Weights of a small mixture-of-experts language model, trained from scratch on English Wikipedia: 77.1M parameters, a sigmoid router.
Below are experts of layer 8 (counted from 0) of a mixture-of-experts language model. Rows are named router (the router's row for the expert), gate (a neuron's input weights, with its number), up (a neuron's input weights, with its number), down (a neuron's output weights, with its number) and show model dimensions 0-159. Each number is 500 + 50 x the weight over its row's rms, rounded and kept within 0 to 999. Numbers have three digits each.
Before each expert's rows: "raises" lists some tokens whose logits its average output raises strongly, later layers aside; "comes after" lists some tokens at least twice as common just before its tokens as in all text. This comes from a sample of Wikipedia text that the model never trained on. Tokens count by the router's weight.

# expert 38
raises: "9", "7", "0", "8", "5", "6"
comes after: " ", ".", " (", "–", " $", " −"
router:447497446529485534465452530622463491572548496377533468474459487462424580578506590526487476581572495534506547488466495372434490488440460382490513456443491571445439565519437415443488528551504483504532500519444516481545516516535501593504403543511519558557591433529585491471492500491464580549472522432503540516469546471509558540424431549446433420477487522483512449465542453502489506571469438511573501409440548518557446579439452504418507584441582567457534392507485480491482522515563499
gate0:465510463469506570474536390576478459528568488502528460504497543509407499599486574476551502475460441489512467591528454529439587524417557473511592429529424507470604551517509473522460480516417436503442429519474498544481499527463514451479466598486421501588592431568531587416547476396599439458507486526462577529506527533463513484486445518451519590468428637484480458535526471549447461510528418493539464434548550458532471496419571447457539456476580444465533423514569487518522461471554512
up0:387517470466549516454545518471465498595560504349507469538524497491497496573553528514523525526663487473422488445526546516433566486492482396465486526486539550526413591566438491421453507454457512531566417524514500483559461488484511539431480555522522518481426588539489497439635503505517425520510509391578536485497481497580495523448464496443597439419550561506522482446558445380478499477445405525558484516489555491565463569463527430469491492514471545411446507550470516459463487472474550
down0:432447465485472498501524516567425439493499549467494484529521552465568613500512564502401470466585439466509566426547491455454495506577507526587400474449607592509447488497469593496459474598521483503468552534519526452392481536529479505476579533521519536546473576428559491473526427435399513500484483449580511522511429486508508553425473537421473487498502435473466557488443483487512459561469361527482571483607562517508446530536571465490493530531469532520584566600454496491504555351527515
gate1:487532532545540441592436432545555545514599495459479448530599513587480550531536468510504544521448525472589383530447485536398503499435495457495534541481465543558448441500453494523505455479486453504573557473464537545591470495454528484456524554455408526494419426436511523502520549462456452426500463532538535565546619566528466475430404502434548491437519515513456418469526520541467495525621456512452621459476528542479590500474459434413531469515525517455631496403433477475462475476459432
up1:449536434539506497596538536518464539445589556497520454469522487525540520543533520512484512501421459664572502510504526481471493453528535521466463467585602468507522476550523545492431504497443485487403527539513509455502503468489582477482512455367557577411529392469513480419474509536450558524529528609476431487539484573447379526505413548503530513574479565467513473630447532485585479492484541595450474527517473558421525495480486490476431393451476449489609522393562490540521455479505478
down1:428504410501547470517475506455471569512564536478550573537445407480514474470515578556483567510448395490405580498516524529463401472525468475421411619554474502539491486482508540448624515519546589490557470543502637524568521506491564478519477513375470509441579491512559508493482505502542426593552503452558437457495567520521372462521579481513489497479427467513526426537520546455445579534415490547511425429423555578454468513542483506463417489488471512499487493452519513485582473468462529
gate2:504527470454519465536425490670487537505546560485442512472520569492427617493504519469512459436398473362535517483491458490469469573455493495531529490484478480459494506505517476521411469619441573420495447552449517592484560497470519524511592500475482468530579478531532620482535465398470474478403527552506522514513485552447435438484553522492444504446446496551556523509527444647498411456511528512577416483501530544504533527481497480438563446469633511453476492495545446501378529488515479
up2:513511489392500497460409534476459471524541554458513560507493495445418577518393564498544552525549525461436520460492497448529470552534507466519452542456414532489461565538454496403442505543491565557522467571595522471522476501527514555577464534439572500478465516405530517486663477496466442578411494516580538472427373425508434486523440470488521474477453480583577533436546523469449569510519496539479434530501481652564472506549531434522500448484483511460455502628491507403463527460540534
down2:549469505502423533521397652411476504475342548542511453495516483490558523501427436519511525532442477420514534507542530480480437616549464558535477541477458571555487487532488530487463624588529466596525536530533487440457443584544500544471543506509656448434502544433499513503521514449410465559477548547485464454475449514503496494472535475519492506483553433430532469483453529561482445520580459484407534531462559472481504532488520429501441495489439585535538510585476526498473364407485523
gate3:493626350555534546521519527549471508402464429497510478467549545533556500575506411426512396524355456481564468493566418525479484419437456542575546491439501440551504527495438467515457465571451555435552494467504582495571539506425472428506578509462485501505530534489595497452536507506423537507522548528525517541533430514416521445491542589438473489516475555508485528510482440492526436482512438420562496477565415532465508491476583535473546474388453470448592544518455484492452514528553411
up3:561531430453495475560516405526481531577521487498515465462473490520511469567509449529515485593376509528485497541440542528526528510546526488471577454504519513493492445414475534454540469537516611522456481542478513437478487451447547467503457411466461530487482613444494491564647557520533487574574515462551554481544564484428508518525524496502526538525490564471500544577550516406588457481514465481560462518454494465360503505470540672528457479417471546555615458378492484603464462500462560
down3:393476458356569494484503470526461478628574374539569469476588544481563526603507530521501494477502474488460610535514471415489494541528536561478577449487436495488546535451513462582478423508489585554509524524487528510470496562483446542474432503429496566503451527476543571513481470517397494500578434427560594470552474474421480494476484539510528536491489416603544452502497570508561499390415451513545455496552474578605439516432493471468448437493528566456500486470428533470481474459473501
gate4:512534458523456493408486560642470465559560485552449517457486488532549508496490438491520456501482518498521438495484452416542465577537466569529534395462517511486511490456527480553447543510444367482569524629384490461440452496485488494532439503448469376528547466576509509370558450423497512490480542500555475572510545540531534535517504496522568490460546487503564403431444512584419483436551576512615545489383540498471506493442493513515503502469396580403496461474560523506510447544528512
up4:498540450477481498533525553562540497515604509546517460362490496572457521533582453470502423495414440433584403507500499448357465498441477483492467517585509489525450492553608477494444467555469496464447556415441513551487508518540527508446472521507412535462497406562511521383508476514557358481523487541470487521523481638447473558535470533510474553523536523469500460556534526541544559490575536568555519529528525570525507461380507471514531411499507524424533500360499492509469491423554500
down4:386457470455525458469503495494504576568548535493578559596484465479534490531542524437490489487544436450453568463505562420510427449452495457580471620468522500514562451525446564554467514491469621465599461492507519413542537456536535404553458566529480541480546558554584574534517526479618479535421509423482458487484514531529413439529535448541489476485493414496468450405553471470484531497460517484609547492363541573470536470519506428492568430469482436432497571454479501521576520450508547
gate5:514544393529442568512560560443490470473440442533474465571376479490587590446613435510533485505492514471542484455523537481456418455517461470531462456483509448529445581506497498571427428485511474428536544562480512501560517506488600471601597458478517472484491528536565499501467507555451491479539585515437522529527426499383469522446537470475468490537485506595452527494412481430591479502593552532497491500478476414386540504479542560519556527446424447413556565463497461594491570489562416
up5:504507537501491497578535529511562513481468511542467480589464484486527471453587442467502503538403452483578495532461528477497414469477480558490532474574539470485448469397485511599517515471525577475471544595413487429466585537470517502483569402469513554467395583559497461519448531561496500470600460541448451478600543475462485565481588532506488436510500482480467492557410525469590490510528569547497531441537456495316508503498520640466528477465432472505588570407526520554530554449465434
down5:473573505413551558625595491521424504520568483553423501485534453612435504472498434506472551519436471517505499465507533487521520456508501565480551544490615429530489580494415480547550434422473554459514468519519554411499561565438504422436516519402461511431475533536492576565510610568494491469499543515586554496459497492454457472506450534447625515379451503475500442527510458498503516441512594486523481464567415539549447508472448603531489436483425423449501522407448481453541492468499522
gate6:446494470437564522482496468554491496471533485469549499516580581522447482497462486556480524572543486655477530509583470463529427479601516557464573514604531502470496382456498469576525520419517437554452382499402497541512450588443557430586429525432447471604517467548498527411464529519504485445533475524403489457542593423494541504592549482487528423467535489389454537490492500522454540569485548452536501482487625540587506533518481506484502514527509530466531556570513419439521457510486511
up6:568466560548443539507572514464491498486509541518478567480592441473458515471480517477483486480571557479497515464456453481476527516437463468481457557534451525525495578605507563349416551460533617566547529505555495369463467456531399481594531473380553495483455485436550506489522507453521448473603545404583523498535431505494541505541470467505444580493476427551575547468515422454470454521509374478494413529484385426429506495493478519492484452520500492540425502496495536584526467603525485
down6:630391536495379461516541544472503516512408535481461514477489439547592494529511593518521453528532515482502412399462529485479503506416460488431479572588474529508417557507450554497540602491588520502472435469441643515556511478426486480499434517495569519496503474493582569547494522479527473468520611496499449503473532621481406445537514436535542488531508493529543424472516514497432550490610448420467610457418585514450537482482510540548501573524478493539483548493516453494431452474461461
gate7:546513491588461436507460459470440475491459486482507476588556560502512561524555526541573442488429489396491477482514445533595454451506460638542554511543518514494480483419436441549422498480440494487551517468528575507585522536431435462545529570503574460519509482477522563507611521506507600397409491477475517484431413466489491432487566557502394576475491523473474515343482484588463466478515485441516442466506513413551584512504475563528574514552524494504596529579490388549480510525503480
up7:424527508578499536545561500488524570409579493633500396387514542505460439504464477515467499486505466546557470460545538419449493475487495430510518442480565453567453434590495528425542458550513515480493497506462534469497466576511570463463514449465499498466554386559561500488482531522519434586619583482494455515571536517467521539466442539461519398490496495532555511538457502477522437479535604553502523545485456502384537483484497437464465485457474469449376505300488546483474474485568530
down7:492426519480523441468434493522514533513609551487483540548484405482535493491463567513519539485520530466428535524499573465469447453417533433463494553504497517430592495541523459492496475534528559534555471500470463492538446451502636461532387426411484514476544503521529523472571556503598480555538480441431439396506526471462430457455565453562498390508439507528512545502556528428437569515443524532555459492444551545430388555563505554525408518448583463427415481559561552556583482533555588
gate8:521463537474552580520410473491506495501476477589415510447490447443504534517543520455433428465495518563519492408496447596574515471523445597513526562470485460524459468527428500610494517429539511511601548475386551500512375468491426503506603504469560504578504533607501465522472539462487455472558510495506497426561467442475471534533576541521466569474463451455447473443427469482507474462400484491557422452466494538419475475424506542515564614395493527509437542556521490607476568594471516
up8:487509513446507424468458404497499485539534560427501501512472527435408532536435561436539529564541525503484443477520512488512551582427503491530509531525427519450598456506499485410492500604495464510484428479495558498442552539521486502471467485463424474459471550473493492491600484544563457593458531394525553481408566553539523505507470448468511391511528427500548548398541513622375378572505484555564521447600484390597491500498491490475524429514595493528530543488420479434514490484468575
down8:502550495518522483498500482589516371497449539553488532523543580509503522558451466561540478491403522448516522449505432518552465494482425482545560491516526478482495477587472545488447583414540478384546571483531581512413473495479475525388578434609538426633427472443530500565466452387502515544445607547492509537493472538477514494477453538452495482428418523459558477534478480578541424516513486437496503450444466531533428508465468400580584560580508519522516539501540511464570430585542484
gate9:470540386591558503449515458504435458470617426518423523448485522517534551522556417494568489383522473481456536488529486486537546523507430467546500517509460475565551453605470572507608481468535578481482479497582544461590395605460490414562477521529469421552494538403506553503613519452474419459434607477423512563435497494494552453520487522496476549478497521576580492469439509561477591501509538463506488478421441489555517456466484476551511473512413544487479599503438466509522499502583537
up9:464517507450496562488510548581501498467601552560464475486399569475405520520350468548467555581358511471553485468511535393536490480472500556522492532479479526460384512442562448430435547530490416505493466469531497494487526447531568464519528458403481533525581425514527460481376532569453460542516465563479514482471518484484498573481497477511514398535485451504569513471641432554462399550520584498537469545492536560537468539366539508492479517539526454465470421557534520495478485468556527
down9:592509434524537502549412507534475443423540487556540529441476508434488472524552471530543567484540466477461528543460481507483411404469459510370493586549488524546543518426533499507490488461524477532493505502573497532484437572529554455453439539490521399568519465558491581450542551459444503512435538490518412391559575461574430461432540478557531493450488534457535483466594493453494517486539547400546506411498540578546536456485504580479551502543502519377398486506515407515575454549559640
gate10:398520455540529452507520468520466421445412456438496548522441602527525541511585412525562522476483529512503580541510545535428456409516442438483456449558457514554475526453498483451490514552478539433545490406576521524444474489472503481530519511529548384586530527611516492582492499548373564540468470550498433451519529502465469544553523519453500458535516426512614544606592477495415475550515499377506569483479558427533443488529523521549527537508449525394420522490569437571534549525483532
up10:528518434405551503491418555524460508513561524567548450563453362423547524495454555438552520528458534396498474456532448567557410527482560526479558507452554525414439579479499486513453453548498489525530526455493531506510537488449492487522459535525460495480504424469514489524598492408605465536479504499495605501454386497465529482546476451486504474426487577529478457457455490551400494570530583527539497534477498590535538504381549559563496481471630435541565416626501501492440485476560539
down10:577476513460477513515416587427543523538493546512532461392496549527461533613456475530437549492487606463468517493508542433533478535527577475496566495472405553431469481562493516520472431464529536605459523435455533495480480534510498534460440459459520459415524424466538472496515602561393473486524560487506638478447457527494442535435552443509514503440511525414503473513446538477450550539564444597497549539499471488533504492444447526455501440507563640582523465634438501393550461519548467
gate11:471513521475544577557572493495388454501563472469547469495618495481468560567453517558512509503536407546562476450464485404390433535489399433551506542562486463423488483513479498541498535542496513486500540453596503416540445517509508510491493461380616480502485347444545472468497524581470506525505574441513499509519512558509452473483577541443469461483521427548624511477559470487408451470525541510593512494479442566446401406504438512549472506484507573494464483548442506468573512577530570
up11:469474454522472510465529473652409439516557469499563501477529506468437624603446529447524490504445475404501489556445548494452435520449512486494531569504518520399459571514496493499597544425459515441453513479633483483509532481502445540469509516474571450441476556521479503593620516422492492519412536534518480546448447481528399476548514469536570618547464468543511501595512526587488442426480535528495530519563396528539444475515465545563539443499460561591528400549527529516479522435480495
down11:520436574443512475505538433546532567498577502545576475506514489473546410422491501447591506380348489490490467588508468492500527564488490546546438486449564464561494444498543503474510424517556510552507525532548470532548444530458544567504546501440627488426557532585421484371490501522473489486495471573411491567525568479540530486616512523536458513462524550366451580540431437539523424471593543499423494560503462470489534466484486484493485452525483599501544466483472452464575484461445446
gate12:482529544455490471459482516555460550479524503577476468526412523465437550483540454513596393519373467564505522471519487564537506470558501517521549552471547506508449528436469472529467493398475528411528365519442530514529492558477551461439569471402537578544501513567515536545438533511440496430493556451483477513467526531486381418594521560517479547384436447454521467430441504481528520440500518436527461574621495461516524477404419532641507490438560524572523538459534436554491540481480532
up12:496522496585457520497488516549464504495470506470427407466457481520493374510481445506473441505505502544528453472532520588440477497459467469466475445476607500504412427504563525417424503523484423543480423535545493458463546509497493474465536483494568538476428614624496465452426647551472479486586469485455450576561560506546548592454545589460555541560563484485503512539470502423523433433449516528460541544484494464483566530614500525515488567471483526436471403552469529649511457442512429
down12:431590532487486501537489469571435499479588458557475527559505492550544529529486468429500455518529429465491536490494555527433454380541464478509511509383648403522549584488555472488529439522455553471455458427472558475588556453479552447445439522433504544451456518555497645479421603488451520484490565452526511593512451484497424465538539555453557543481473428568508547564453501506432486500424540465505489505508496507431493565550511569548533510582540407496505530577444466521417506441439446
gate13:548553474465420448429443476526462449445520475439459473492365551526516505562483484530538459571448489454535460498512430507521579515404479480578528417488483481498594552505508516506540455452461504440593477496473552655522447585405472424480609626548424407629523548564528539557491430443453540520491554572465559585513441514518484475504451475420538500492375535490474444484508493517519499562518469477504548493542484531542510484467530443504508545451457434482608521510482458502471483537534446
up13:570453556485354494491455533581537426551490526498489440463543484508561523479512591565486528554453513535533453481520472474470487536434485444489449405455490512417555507487513426496487513537525535450566437493454529602527448423467550487480439453576492442497574461471529537556466420566550525508519481449616475483492472464388638528543578452487526537560499568428491436523525496445498428665498381517502464450451546498415489496433521435535524519537527538491543445553531501586460502480560472
down13:447526475541589513500516502473412473492549448424517533526434446567509489574460508492547592487493466587415525500530450446438503473506511521535507503473501465402534528461475436510390494426487464446567526484488575485564499439542634584492472530539535582556475452487507513497413503490497579442488430463492617533570514478514463442505496483519575557427500466532541454477484422598579432552480499456504477561516496585602550466417496457537503512491494570339454504415527573431472581509461501
gate14:504540511443508607431536564526415434411430440585591484442463524497506564506520469529470512526466412547557476494572451471330478530475467464498428431558453503513547548583533475448531399548522449467554477461467544501545463466501543469476549566519475556548564539562568541415426541494441568455545468560491472482511514570569458542437493470483422405545440568411469439517461461400491525544552470562519492503549540528430547505423506469502549590431478462547507456503468402513506495524503519
up14:560510564441534435495431549628499492445436518596551494484496508501442522404478488526469548497337505377538470545464522476526440561536508520534507483510562502395568471482505510517599463465492543445444510450519475540477583543509549414519561429562555487496523485454510508568410519471528585452487437501494432482460516545503482558561676513520448570518508448471448451481477550445449556482517537421496491520541500460481500427469434536602557523505515455588562526451522519599527465475470446
down14:509489504429505485520527501505559479566508429489471449489486478445467480505454456434476531472440523459514505487480563527432539538506473463480521576488412445481472510542570361534444536400443492457486562514532489532514470573539509494491484566531478394351482516478492553606497606484514520474464519518509391559462445592493454493532513536567548613576523496499503529560583511541507635401477553475493527525596485534530558403412511568515619438533382539507448533432530511458465515521501512
gate15:512500491609515415549438454454470429460525491399476519575575473500578533479426504460513508553555533558583458452510533457602426504584483446534517513496400532579510441491416492512429439459470381451520530521500540454523575499535542554534553458429521502478479570513547462461466544573433533600516499423518465529578506491490479537510534487491580480516570454494525495502567443441541420483577429502476477432484484395507567483564504470508514577490571550555488526634425485538431502584541572
up15:543463489367500513486529545558556449457433526567446476585596462475512549471480532459490540341497546448518468475538474478514521497493510484488483500528450527488450602503529465552433565540521503445448548566511507486467405430519501504539626519514522522543566458552513536475484428510528338548421496623470546499455371558525500488513430477539431566520503527585513549466480481506510440521518483562543451474522448574568479466495519483448514488469444492490473462618566509445438553486596595
down15:542409481570569553462364518369465474357440551493443564434502424467543547414491485582556554522472514587495469549534530519505507548562549499526459437484497496594578446497513521517558509494570456573548444542421543384553497589559541498484528498508614503531499443483468494420475465522517473534451512575458555481491545437564442378491488457475535458447521499426544438489471450480543545507561532520418540524452496492490571499541451486522452573405503512492473517551496427501515471537455543
gate16:573528419405431525542522515528507442477459512500488435565414510525576438481352513481497473526431501585519487470539501513541525494512421484477529468511497489495458434484520462519437540542483591465432441524544566495548378504544500564495462487514529531491508523508543426623546493553447547634499542446378483528552437566476379483561576452476503567549479513451458548537439469434485529436494456539472459432549495526393465527575525494475558501489441537616603472561550482551496471484526514
up16:464521522533525468470462489487446499578495521536506509429454507503465526484606454525555536424499462502439464504478510594489396539529459542516542538551614444461532537515487551547515462444559430499507465546520456468479537519481487459504492571535545431506441454560499550453403587444539419421591481461538512498455440452511530582587373461486593564473575512462489460471496459494478647590542556408479559552482532480610502504403454495612443416525453478413509493498541492456441474485553501
down16:481547463488314521527504562454445487500509452529491506529567557502485568457468486497456494455463524531623470469560520535493512486530448539516537541499425504562474516479482520578504429560446561561395606587492606555536494471504507482449437556418497479522463516530484516505562537521463428482537594515473556521455501513496434430510580431418561501483453399488523427560444389548462445585528530529449553495491434500492520508594577505516474391516420471542527484536513496490479366523577479
gate17:467529440541607525549530391531411483528538526357513501516549519466529501556481491483555503429604509536460550450553484494503490441503481549533494430511547509484580510423533505504422547466451477471570512519408526547500565537439358469569431539409473535458535532491533515459414559491543502512524539430501527539526551479439569435602421491483506543514447533466439504505513511517575513465509542455497620484445431469530515522521466558510529362417489531440565564489548515429565467560490392
up17:455446515493488597446488506377504423519461497396529440497508570452460542492497562508558483538474498443495555485519519514466417440454520469494457468482515572421481518392520516534492516398522526505539537447446520532484507495471339392571490543456415493552576526488510483524407526528497470501576506441565484482511538489380603469531450463547520617514428594539459535464537507497486496456559568430655456498516530481524501511436476577433485402446514446469536506485501500529541560581500489
down17:528509528466433483491551465511435538480572559503555593396529431538536525500452484539465432519475517591524475466431571454433479507476517441358509493537429608513442493553536465496575540428489467516463439471567464440556500559548521511440451505495456528519424434514418509492474493559563563485446462447499473473540504507607457438408453525539659505476488551492545456572520502535521594478463556443477443572459552534458417464445466469524495525564533560532412463641512526514559467467516530
gate18:468495568478565525520463510507371459573483495486504423410520535479416503558510542543528517485573516531481496496515437405490501607460502428550524436436451526413509467560419512416511499516532428475552429527575497427505463483536504575580397549419615409432507460519530478460467450475487599539475525482531492537411583419516503484589544513425518537476441541440509483533549482477417469550512513569578397536536468505511482533522488418498475465490479593405431492481478482517493540579536582
up18:506484615538441510591487549575463473553506492503481470443544468489422499475487502590544518501461487453499443501432508515456419595413522453512417495551507526472495561485523469547445542482406525471476571539492491406470468484549502530511485480414574453445508458444557527537575555562508502465536490512495441488508581491508407445535541470459429673507456618496530488634546491500444491457472524569528450560468532518433571473452428557510509432494470530509483456385576456621447456437487534
down18:487534608487583481520579400528514572576546653480468503548444397496515458406476442494469534465473467572507465548496458463533437487498465542458470588452570471583506462545523534444582466504453508543474453350531454426477552482510580469439503457389466555490445538572465513450522532513536462526483465490457508517546482436603465453523540518524509574555465475451503573469463479553510422498494547486520365461533488469483561476562518539582497410504541492428469511535518575550552460567457473
gate19:511536472473473455571478538617471453549487506555448458449513580524528510454595432530474502503548576532503519419538471551435388473505512486506477593488501494494469577494484475493340459485475431395470491541427536560481444437482473403604573468469480496508452567553490471470458606477495504413499524501497482520540441473486507528572511518500578583551519505531425524440493501532456468507469528572594480435490516606518523553420537528528496506476455443354522434492551506519459567562618451
up19:509542414503523520410468544422475473536424544538427483560530527515494463438448501465540579454474532381526430474522490460586386535486487473522503470496432529491505539397476539465428481576527482489545548475494514498513499442482525485479487560532558471485470486355520483574612544591559499641433491417613554498503451505486523527539442424506531628496527561467494500370511499491380507494575421488471434483468491576506485498527489435532554437536493471507455411522446468488488533553501523
down19:587425506568407506517501526433549431471406555483473540517547464477499538426506471535507496547473511478557426442558518460526491539456526535578597527537406429520432524540510450428462480521546466516439464480558522513473504461583479589414454537550578519523449442382518462501511522550520532500465575480385530583565579438542414468504374479539551535558503496474600500548529486617465542561553440531471549464501440483520513468439491571526514407433519535566462516501455564425474536450524449
gate20:504561435621564478558540441537472528420527487454506577519573590477478612496518488438505476472546519524496505392570463456554533498501459558532535503515502521556587412467420512464509460547517508470530442481424523481512436497428508396591561533513467493494561588504540526416504525464350478495455511500490504524471540479479562446531489575479498547445437446411530524530534447501520419564442567445451521545509481401424543456508521572490525552475507420546596545518431386538580470536531450
up20:514463519438669411499557438532553516488631520480407533562497549515430541471469514528430501498428407463536545539503494425495538505567538684501489530479506500490488504484548506431500506493472470505499503465490457514467541509544579453471615465514464527535567570553467503437456503504485420461558506502476489515467539515542411552489513504509466504551537461468473550518488478561459498493460629488500629529509454437534371431427492557557539567523531468626525489510578472436518504459516431
down20:576589537480593476563508464522552363360511420552567497483563564510425516503568476509471561502406419458544509547512457460488540438524538554502578440554518437539582408462524486545492467422540503475501497580484526495520410594416465429472491545528537449532474525599476529456523569448419490470611573537551462451482433479503538594516457507498487518439440546453467565521443507553472537416549508451528490436477476457534498518464473499528579476478512526413484478579472413515522444524530531
gate21:521522469522495531596473544511536531470462440532486428479449663511567515453539419492479522563579575647507491491520510524589485398503461456496516384498418509542454480408563477587370461458560490499545539468443526549481439509473509474517473526389425477575538509527547525460394456570440556490512482501483490478506469461413520489529426506487454464481500532458440494571517446444480519527434475498486475499521564495452553479518589553469484509481471396451485583620500457553564464552462523
up21:521498427444575404509492556668519410492523520498423455491479549404507516508507455461469520511496493479508497487560479515459358451513479452494535499597414556535536476486477517549458547510501456468536557502422519472459428476477612524524528575520456523534495666467485487416433494460449453563445522502507505455408522490548600493559428457511565563570587494379444522508479495478482582478451483538468508459495558445524468561460570471566528463523416460520499520588537501517445421493477539
down21:513605474447440449463451494528481479465508495566560454520613542401506485495542491490461539438437415431450518574568452546483524467540452490544512494606452553571523445464413557562473473553482510475474544497436618513455444531418496524520500501512651393552519605542585449500451487523528407528506522524494533534530581503445560457504616444365448472499555445394488486489467499544460471546501515454429532483494528502454478493487596441510475559504474487548545467533490468525592447468495512
gate22:424536432527515564468526480489481471462445407382476532499487583516532472530524486457542419454510414497462507464474492524513565415534536504480516523482576457478493567512462387533488464507412486428544453504435577528551393449454480479449460491445553516553490417533547531446499564540479491476544548385575395578538447502517466518512505545463577520555503470451441474599410505509484544492466425499533499504630466528490518446414531493570518625466481515611474473491493457464505640493561532
up22:501506498515534582612506473516534483442598529543518425373433484447469429460499466518441526535508527643531496497509482421534463471512466485527551430533548472537440432518574585400431557533530450483482493563530501413448462484538556502592476489383517576516513519519514460420397471530575546538488519563399507499572569464449521540491444530488413496516459466406487603464481449522565413527482564547467476469517452455450550503575460527437506479499536463474458424541557535563517527562548546
down22:508434457520530446504511526570505512537539375514416543471428457512433608524578481509496434544478527546497530582478546510543395450541393510436541567506542479512479534491439461583567508419528567457489499536490527520595535401456547469435451458413444506555515432492520584479446637470561465487495541555488471387612552551428465397488528477500459475423461538504543443523439468508504558510491473538557510465487468523497476519551457521514485563542572399477489531570492443533449487573521573
gate23:502520447565505456450486468523467487480580517391506605558587520463512576450590591434553532581559496533484515465559499501514543573498488419529534484529467463548555571428357488445493502524534606458522464534462578580525542538440608517476533512456436589503593507466563591419461557522476577518466498510506496485498549486409517422472495477480489488437431426534567488475498446591461504477514501478602472406482500510460517525488479453410553378507529468477534527526463471406467505540476524
up23:475509432478538486482421554549455507505459565483490518515572446466498548535414573473534531435590491441515465495521521451499574628519487395452466499489513523517488470563420499469436521576473483523506482510559493454489494480516525540502523536523631539424525426477541525477626544450534478598433486440523505476484394529517418487461405487496501568444498468547554587444518448436563472481589484526485447525546456515621489501550459432480552433514491484503453395579380517377465466464549552
down23:499412506520489605463442475432503462417364450495502452485500378468517487422488514568595508497557500500486514520545535519493537536481501527589459468489506506582490512536463512443471550593522504624513458495522493444568430532562508468523491499533626500471513546444631507503524496446435509575512534477433477497514504490479451395457456450512501463478531446468578559573469560412493564549504463529477584536470513484433527476635501451569515574421440496578438520513419470431530496415469433
gate24:461520516412527474534602517617515491461439466533526529519428576545553533476514430508493561524414537483486450543473476511508539487513510472492521531535541533594515460436503508529492417442499465465493506544450500518513526546447507375617554526453379498585444534436477457491547552537466575446415486555460566558465548442513513470498490430482575489496443528437504530489519471494566568510562578420427541556515575499492523463459577590489474416450443451445554607464538376440572416517538448
up24:550556486510453470409478478423443560553451527583461394523492500508598457486455467442514470497559486506511481515556532554511541503435509517501499448442365493468464510473468486407546454558466508536568535478556501556462433496465381464514484615488479401486486498544507521641582413526507502637514513488482565512371403574509480465542477511459507518494468452516603459510501493528485414452529528446526497578483448510632521451539558476489573528465435489490414482487526471523546535573542493
down24:473489561573415497477377523380524513515492519466511542491542494468438492549537576516505476542547484462526530484455529470450516538490558485438520489494495531445478482595485510587479588512526504576486464541404462477513501466641545569481464483542577552470510510517450491455432451534483467480541495458538454463549513531540523533496497557581369509494608479534464539465489635533448388502513455492560418442466499451483491542451471467420406478595559619567472449542423601455424526486450491
gate25:484507441405569453491463512577526474412460475471593519460535519509436457475500538480520558495448394541529512416543531484559493495559536555505478555501579430474490470475501423628551510461498477495508364472472572571527493561520502454507498494497519568539634472499531483438487523564473502404501501520423456468592442519520444485535521536503414414446483537502423527494597487489464545522468557529563475403598491568495488419437455490481487503491578470527562485542535480413356490454604496
up25:500500443524575619517554490483499600563546522520435428461450534488491531478426435537494411436596491502560458465508441434459527516475455448516508474473437509555506567510507602427461500542528500557538468623420468399505533386511491590566526598447540446519424447494494471496564502471506464504444506517558523546430494593521507485535413478509513522442492463496557506411480475418489492426498426475573505565410465509637509561533483444465442476504534447434461407585458494513539518507543518
down25:551512510512448521524398625452505447497441519525447531468558409462542583524547462437552497562499553549460392460488487532491361473511422474487407457541437527559451579501490530477539484563562482551521510505555501474503484419506445538528443508508557465559454542466504476524491436545552500515488591485507488495450499513504501489527475440491476438533465447533602413608454477567416542608521456540525529448366580498462506564503474516529559566457578506513493527582519366536499442438573544
gate26:483569471581482560526501489549484485464509441555493513476535571533485552643524446445538380420422442544548485444540441552423517376428434549540555504441469444563474586496457416512524458564442479430515544490483551525547502499439494474508507567460593515572567435584592526478441560477495498408518531589466504557460448547443431489550463595429483454438511520487532475511511428493643417498545527468556494471510441480530520442464518494514556515419495490490554495509514462428489497526533445
up26:478446561581522446538488512613560508486562442532516516473577470501537538603553464525500458500550500560491561462452538483348517398453524486504482519423498488489542557615538493480420583524472445407530578450475440496466484519489499557448383490610474580518590406554499500489538409505447462438479489520471488544443444556571499559505459514521505475509502507543538505528529498536557433599467463536520604440426487442613471567408520554490493480480471543461457425490556494519478544432515516
down26:517527505481555503447516434470538547453498465471500438490431510537437498520494498509555502451528452498436625474537506440484547442434453461547420461404565509536516496547363477439569465515469478453622462496518474520556522535484549499549513526522460424445588484582504507498518477479453502459473510493560593557477467566581541482570524532400450468386505504413496534519564426432476570540530559431541536459510516505479541456617430540450612564509478430451497484491470377590597551482490475
gate27:578528540565510498493548541500461486482520517458542539470525491583534492469551504505540523521581548548458554500459492485630526499473529441461578515511502523507564430491409480484483479419496477506554306426439483543526557419488407515559408438478545513394518509537500489438486482483486514465481458471549448518487423487598474527540454502488482516516505490562461524546590486464460553548420451516452509412490492554532600487541531662520504482447563524438466620493415459589491415572491457
up27:616466558533546584600482397505494501529511531484598496441566467394523538506523525492486535577580513472540543482527489569538476535505492558459578511527619542503534420506438561479488485414516460471581447475503505517472496452491491479546453438488551552471403516512493510504450439484472557424418463454433514543473430486600511491478513469515439587523455489566491480466371437478570492519486459551447482437488448539553565488558564651466516473487544492462464565418382483561528452563451507
down27:561453473607488415505403519468497504563469572554403546498488452387532522446558534596456502511532502444567412424464510479540436566476571485496446570568497587511578596518556501467549543408555512565498472513528454474441511494559613466561462453453453500558530525491547526420538453455492490482516483424486482430560506436505529546459558413582457445528520464454485498510558457508488454556431494550598468478443549505552448496498535556475449508413550510466512443533456457512595540437519610
gate28:474486474458556566542491465485506479545430403490560573387503515640499499506512454531551457453436469504470488560537402441458530446530454522515507414414622470511457432541569445460579485431522519539514479461479501524451502595474371545496496510480503441559569459547561504494463455538406514411575489476398498469544486481549461562471524551510463399470415472513526578529406494494411505515506563538462453422561528540537480478543549529484452559529478514446520533487464477545491550611548585
up28:481514419555512571447401436505460576449547515577394506415427509445465526486492485508459464608484505509562529439547542463535436402404479454508552511491340521510517497452503558467533457554553467494554418534444506472534544439532523521545510527542535548456456582485538493508529463513489543609494566488484495499483560595427595506530483488439521494540473532534528403379472517432480497481440514474552510562427492493439562563585531428440456532451523503452488447423431546566474580513488438
down28:473459495420440454470531549515555475529601460454422571434567514474480601698554499484544460514472523421506505511420398483529398570449458493472501492503460528478460549513481401523476410534490542501531484466438435472527526531429577498519423462507531619526515441465547586469528489487575505536404537508562537495537532573448522485388517476500522506558552546559564453419478570530469557529517491539524559508447541485570420532434545456425473549510462558494441540526519505416466513467499483